config = dict(
    n_layer=10,
    d_model=96,
    n_experts=12,
    experts_per_token=1,
    d_expert=128,
    d_shared_expert=0,
    activation='swiglu',
    moe_layers=[2, 3, 4, 5, 6, 7, 8, 9],
    router_score='softmax',
    normalize_top_k=False,
    routed_scale=1.0,
    balance_loss=0.015,
    balance_bias=False,
    router_z_loss=0.001,
    init_std_router=0.0156,
    lr_router=0.000568,
    vocab_size=1779,
    norm='rmsnorm',
    norm_eps=1e-06,
    tie_embeddings=False,
    optimizer='soap_variant',
    lr=0.00362,
    beta1=0.95,
    beta2=0.95,
    batch_tokens=[32768, 65536, 98304],
    seq_len=1024,
    train_tokens=338600000,
    steps=5435,
    dataset='wikipedia_en',
)
Below are experts of layer 7 (counted from 0) of a mixture-of-experts language model. Rows are named router (the router's row for the expert) and show model dimensions 0-95. Each number is 500 + 50 x the weight over its row's rms, rounded and kept within 0 to 999. Numbers have three digits each.
Before each expert's rows: "mostly gets" lists some tokens that are sent to it at least half of the time. This comes from a sample of Wikipedia text that the model never trained on.

# expert 1
mostly gets: "y.", "es.", " film", " team", " season", " name"
router:464487476511567543504430507516520456481650505464525509550522465549524551517454406408436494485488430527505511496581462581515488552553521458552532432494448502465532475514516520614456423531406561604564423522600504543397440555570514461466528530503448527540472464595499553485510520435520457536

# expert 8
mostly gets: " the", " his", " a", "The", " their", " its"
router:427417451504464541517483490476412468455549513493524451386513428438589571564480436434495555480488434485527547547472550497575500474529541403550461445492386466441424495591521531561454480507543542511544488618555486530524500457530492425467574509477450480521424536458462526436461507433581442529

# expert 2
mostly gets: " cons", "ames", " me", "ons", "ings", "s"
router:395454432471440589420483501542463447497532588472500500423555506515543456467502472526443498578427498551603466556499593489536487505575497570519510467484509467500524505541539556529458445569551574537500395554580377474463502564464480442472597466533545481450468518561510541420449526466535461570

# expert 3
mostly gets: " 200", " 199", "–1", " 198", " 197", "000"
router:511476440482484542514478468575471462427533520412551568499540415482515559499591465506492536465470450462606512517573546531532521509547583482606501434478445547383500480528546585550494496588512551512520422535534488490439457543550480467506503506514453505536374440545443548518429616471560416471

# expert 7
mostly gets: "|", "=", " by:", " •", ");", "ation:"
router:496402423457476522517522458519501526477521494386506495481516448565480566522530448523557512518510531490585448518516489551469567509524566483639525519545468563423499419506540530542486479541429546488547468602510513528455342480554507436431567567526387488555452448514538559460488528409518491564

# expert 11
mostly gets: " Japan", "ael", "ina", "ana", "son", "ham"
router:493474460438445528458447485627461520457553569410458472469586545511502493539595452455526580503464525517527423485457468512545566515481485503540513413500426547478514436515526528586448533495486528554545402543569472521487424584507509496491592544537425503533498392621456523427419526457506461527

# expert 6
mostly gets: "urch", "andid", "istor", " mod", "resident", "epend"
router:473422459489487506561433469509500507503525535449524381499496504401559558492452486475470506525431552559544378614548509598531491541564457403524532491467496600473465499496569567504441484560538474534533498569475522539521401584467543502412505502582500486547468474518443488418461482395555478456

# expert 10
mostly gets: " l", "l", "pl", " pl", " al", " L"
router:525457491442542509430510423640470521415501588517514480502505472470565598533430452444475542482482506540528517573524529535432573451463430490503560505480435480526517451551518486442424483587513576514472407502587453461554461542466568422540479521511424434559427410478525492504468588449573509481

# expert 0
mostly gets: " ag", " Car", " car", " ar", " Austral", " Wal"
router:542474448421463482505425414555444467493486519459541417434559437412558512486569462516522550492437502603482613547564479503561497472601523470539514400505475544479501458496538548570485463496550510515600522487600445432552500496459424472438588508566481534515453424502511474432434508458546480559

# expert 4
mostly gets: "\n", " De", " co", " Le", "^{", " Pre"
router:541440494464391551428542464549474458496559510366526456493471424524530522542565409413511490520492519539520438563557528479500517577578595432543466469559427563436533467448539479567471504519484534521535487526524486527440507492525453436359509505560439488569509465571587480539454564469526486435

# expert 5
mostly gets: " w", " t", " he", " it", " sp", " th"
router:451483511523372513536433474504476491422539592480533529536499474479571531476470438498425573482450423509527571569513477563549538495517493492551506440413476486394354439501498498520495513511456559508549479468513498503534519604498446480529497541616440441509557433554546600523501500498558404575

# expert 9
mostly gets: "v", "ff", " prov", "lev", " tim", " profess"
router:561534439487501570474421446506447390398461559481526516455525466540543529542553471460423434611441528534444465492558485530540600496477482486499549509387509442507478403572559607525448552529429519578522440518463419465453463491510459483481545592556440482526455471506501557487447522507541477445